Below are experts of layer 2 (counted from 0) of a mixture-of-experts language model. Rows are named router (the router's row for the expert), gate (a neuron's input weights, with its number), up (a neuron's input weights, with its number) and show model dimensions 0-191. Each number is 128 + 24 x the weight over its row's rms, rounded and kept within 0 to 255. Numbers have three digits each.
Before each expert's rows: "comes after" lists some tokens at least twice as common just before its tokens as in all text. This comes from a sample of Wikipedia text that the model never trained on. Tokens count by the router's weight.

# expert 15
comes after: "=", " of", " in", " to", " for", " on"
router:122100146136128141115107161125122106137110161135122133104165111118135101125082128140078106119104129083147161106140188160078127150122140115140124148143143152096123131164136138122105155130165121124150112133111133178129118108181159143112125098147126103121115117168128085127108105138105125088103118175127130115129129134116103123119137140091145087135131178108123080115170160139081068097147121107156094074132138124141164131141144127161108134079161111095120189120142138087132134089125177154127159110133112123149175111145104149131098111136166123123149133125097126109099123129097130152
gate11:144124082142136140147118148151120133107124069126133126157136112127127074132159143127118099097128134143142102122113094122126170134124115155165131080138096140103120142089108125130113138152152168104105186120154131109082136119124171111092160111155144093155099073097123120176129100132156102142117125097160112140092100134151116134171115106091156134132113143125122151097101121126117114145100143109111101146126135102139116130154157129146210148141137149208149106094124150118119092096117144136143127158147137138128136158085154094130157110109079087124141131098131129101116136100125114148
up11:146120102133139115103080134151131164135102068119123149108139127132100062121137126135118116122136166145143108125095127181158123144125133141127129116099111145090140144189093077135074183118166139100113129128145147118110107112113138096103167130098160138130144089077094118152105104142145082191126165133114114147113122165117130137149152115098145113151135143138125168110106104135123129149142158101103080114161134131105141121132162129144174152096113129124120146147158147130141087157120127118136107133135126145151184151160118080124096119119074090127126120108132150138148110119143139155

# expert 19
comes after: " |", ";", ":", " United", " part", " one"
router:110119114138097139178090120134105148136133103125141140125139101110128062099113142115113119156113141107143120144133161128134141152130149159140145166118110170117135117090172141174125134108140112098120108140146129122137096153154100134119113130135150158099100164093129172131112132156110143134090120153137096166120131142105131119138139095133136170139141104173190118143154157147172117110141135093142136157118141091129127165098112146098128178097101136077127148150102090149167123149122053084124110122076106106165117137098172159142132112090126142124155134111088109131099152122131123101
gate14:105112114151166113138126184119134131110140107147092118101121102131125175154124108203114134109096137111162141133139137090137159142145097123131092156101104119099110151161112112091139158157079133147125108081095099121137127113111122131112108106117132121121196104169159125130133099121159161165116157094127116088102114133168142099135121129113160160122150152102110141098153095094150136112174164141149089132138110144126124124105165127161157098143120159159131147120119142119093138124147114159122137088197141128127131117145102123140121118146147128145136162121084084148173159149126136145
up14:151180174134071148111146113093136149156095139147121152105141118117121147122106097122102154138119089137121105134134129100120147141114125156166137119124111120189108145141123085151170126143137119161148109156135144150149117107127111161100118148137067124185151140131129135159112114112143136159168145132173129156131151120128166139142164150128097117117084149096136106083142100148102104122124156141074124136119116105083094140114106115132141160078146115134123130161145118083158119158099125123180126093094135138111149141178082154150133135137095147141164130151105137096130131106085129146

# expert 12
comes after: "=", " was", " =", " to", " and", " is"
router:109110160151122110055134124100150143129102127095157153081100132147140120157128084137117133112124129141120141047126157112143147149167130121126131103125170161101122115101144098097131121143153147165107127108084136144104162113124140144128088112141100127123088121063104109144138129121175109127145119116155153125143141135149175118135133124112121177144165071107088094122149169111113150134119155156127139156124096113135077123111173100116119122088110116135160165128110110173115131103149155137127114148152100152096163150158134097152113144106153114103111134128139134162161105113143125137
gate9:151143152101111094120147159129133112133135146151138094135141124116139114117156128057132130079126154106143142118140128135087114137119144110134122161156091145121102116142106089175111167118129087149102136143096147142181110192140157151141180128141161106145107088095100135124154120179107152136142129147163133125146166116151101171169130105144164160082117115162155140161152184124119144128125113161161134151197124087135091137100135148119143132102137179122119111150113121127113140125159114098127136104156121142144120145124110135161100110082096106124125104150140143126112125119141146150
up9:123134126177145120137158089123181187101093141128120153145169165118153182115115139146139116083092109107104128100120141146094156158099163135115137136094137097137129110120128114119107111120115102153141134178088127089114124143133114102105142185159136156135123136137124128104183167115148142131101155097113120120142143136171151140104130104129145110191134134136131151129125119147157159124131180163078120126137116129130136104094108118138140138153101145117133075139139171139116138115078132151130138136159139111094090119157075163154113147122120163101128171150110168150115146134100134123

# expert 7
comes after: "\n\n", " 0", ")", " 1", "%", " 2"
router:134108112122189102120201143178135113117108054139130136122169151114113130121177164153114122123108110143158136128146157166154098101101098129124114148150111130154100147079113134144146143085115100111116118117176144124119117120086150102126155093076141134115107174115096086124103131129133127176133122121103123171126125145143129112139159128165094130128116137122163192110111095142128146132136096160136157140150137125144153091111101123114134128161066139114141092094101135114129117113160162125110117135114100144148114136130150122123127118131113095091139099094103115141148089146156154120
gate11:087127146162152140139121114109139109137146148116101139079084118158116190135106107158143123109142113148180135075159096075158087127135130148166110126138159131120077109137137079134117120136099099154127113122154127107144093185152103153159169120166157117126116120107130120128126130129136154127128151090092105171170117145112098142126125117159083125130163135165127108114140137165096131145153131156170101133072136162138134092120156099141132138140139125152147144116134169126129124126146129113108136106085117129135132137135164135118116134121157148184110136150121097110092144171090106094
up11:120131114114112113101113150148075123149099136149146132150166180106112139102141114121095120143122153141140134146091105170109161137126127132078155107128107112168142141079140159130113138106172143130154080153148099133132149086089102102105089143126118164126155144149168125131132135129141089090106109112159143101121152143126146130119139161143159151187149166130130130112141142100112069159123145093163151100136129136104145122133141124145167144105117108077126103151153144144126116111115101181149098140181128147151165101100163137121114118097083114148144157151136152114173119091108121133

# expert 22
comes after: ",", " as", " is", " to", " with", " was"
router:122155097105136136110090121137091130138155134127155137135114117158130076134124130166125178140119110167128099120157114153119074097133173140145110087141120106159129141170145131129163126156136117117124178140097126158104108145119117094134134101131159128106160145072164197147145128142096116115114158084153098134117115120128103139161088163141144132096139147119135151164130106135148073097162110129081153137126099093131136136155110101146104089143160128128104133147090157123123116107130132129150104106140161141125155134143098137137092158078114136144144078151111159151148083095120101108
gate7:089126130096147168173145171138145146161139137105122139111137113161149102137126093108102153149143133152133039116110130160139142113084143107101106145135142074131113144098160149133153109107097152103132173144169136132091144127101124108117135105107146152134130142123138125130163186161166135081110152141173147147104096114102126125135169101154137146087166099154114092120114104118122121109132114135134109119125144143129156137163166132157114115116205130116131125128131119139161124114117143135136115094121107074091162144102158113145104131120142121165139143117096097106136094130091108115
up7:135143084146127099132078119153138124124128094132129148135129178108131137098158108133142171166115154088170177122066140158089143107102123168144158137171132146091146106114142118118107122124148112096110103104120133146065153094138149141143113113112119131121130096135145124123135158093142160131107140088139133139100180174106118127098159096127094113129164141148118113126140108116138136096116133073105109117155114103128103105096114156116125174113139132116136118134089072128160147088137124116156102180171104107086140115124133116115141136141084147121128149133154143170111106112162116146

# expert 25
comes after: "\n", "  ", "-", "\n\n", " (", " \""
router:123100136164130109120168113123136103158124181123108128114129120109170112139116144105128122144133136150130133128080133122119131129136103149129113145107127151124162141168082138117144134151114124124115150098152084142163140164138137075114170156077153145068133119151097125154141160110125176168144099168118119134127130124156139092080102116116124143150130154165145172159211139119122116144099136139134134094100144108124128092150150153109156134092120117121123115161092121118105125153151113132107107112101122134123082193103119069166105115141137148137150113109124135104112174178121134122
gate6:129143187119151147127136140157134123105125140159156123168119164168134127137131157137146109130128145111171132101113102126147119098165076109158122158147152099076114121150152114114147125130119134146134130160120082174127098150122122152124123105112112113151129103126174070159099119099125112137099161134126119137072129097129080102101113114150113104141145142118189120124097139121108140128105180152164108130099121116179144127131148117094115120112104180148142140156096143148158132110122073085142106115149104141133143152134115167141074143139111155125162112147160155104106124125166088144
up6:085123140106134137126122132120106126134072125141127124130139126113171139125100125153194106129108115134112154148076131161144137148081151137125095129150167083086113173137110152110139136104157133146142115154115112165148112174136123117135125116098125140129132164132100139142138132113114124099086111122162145160110108095092126119136107097130126144100132107140155136112116142153117134132083125114170149149119138117177103115178137162105116167144139112150083116173105152125072109142102091148111101111131150105109140144144142092114095094130086134138174073153177113120123143188143108099

# expert 2
comes after: " |", "-", ";", "c", " World", "f"
router:140098106144108179092142114106126118100132129112102131147112158106175158105134155127138100104125083145102089145113137105111171128163121161145135117110165098122136179135168124166143132152127134115133131111131128171118135156096135134146139164089170147114126105135142138150146148133105146151131106109083135116106124159117163121118142151128100155151139120093145075126119135148183112168123104090127137125159119137152139091094118099123143082117107163139121110103143116116089148126098154116113098179121153099125166103168130177136122110076135150149153157106083136105151143180139160103
gate8:119096170108084159163125133092125155127188121156107137122160110076151144166133124171099129116144117122127101122103088124110144113119101123093151097140161102121139161116115136136119139134134131139131137143084118061105108103136103131131115154129110145097181127114114124103147105095132138157127092159142079149108111096135148157159125139126130100090134133117144120118124162077084132075157110143108130118128131124103085140124089137107129134083145139113141134159074141106153147141149104084108091134096154125147117129112122153110147129118168173147093157079079126133118130148127159144
up8:132131139136080139103151145162134152103163109093122133090147126118138099131155141149108129131177121144148110159116149098141097107093086083137123121161142141116147129081122150134114107165126133174101093161094115087136105075113147152106179134137160136107155134136080149129149114127135157120135140148132097154101095144119134111052143171103147147092153125109124084114150140123132125102124132128128132162115097105108123152147085135129160112109145100115161138106101093145150152172151111109110088109135161097131121085089145111105134153097140118126128074118113109119156127112137148171

# expert 18
comes after: ".", " =", "=", ")", " Born", " by"
router:133107069116107132140148134046079130092140126115137098147111143103088138167123135122139106101142119135174122136119185137105084151188149137156095129126158109153141132160137140141113121103091113100077155101124173173107150107114120116138126142175094134155107126134103105131123145127123128158130132081141135078135150123120102104146141121120112095148139151136106145119113155149107162169142126092147113146104152135136126124123119098104087118107176114113143120174123122119148118159121123103155105099128161109150145096129151146115168071111134122138103151157176100127138122139100147127
gate12:153140124148148143107080157142116126125143107144112120160098142101069127152154104078088149150143109123146144123106117128120156098149113118132140103097118129132123141136152123134075123142169133125130135142153114127135132072138121087071163104122143127158139126094144116154121164143152142148052154121145138159099090108142114110143125126127069139144168136097112104152158140134115082147169134130146157089149116092096121108165139094150134149108110158135142114144104121135122125173134118103184130110179135156134122122096138129152127088102183115154104133128131161173147113099133139149
up12:104147115109110111135151119118086134109116143063162135112148109112151173129120147132155114162085099113132155124135141146151079143103135170136111110164134142122128104154114097109122175130164126163153138111159131126138141157152081154140142122122123112105129150171151124118163147116073121147157115154144159061161148140098130094095130115129151104080085119133134097083099123159117143126115103132071121156142163146086135113127142147137121125145136087092114129113169113137087177119147104139094149116081106159138121136175129106105117143099119113125165149108123091132143135120124113135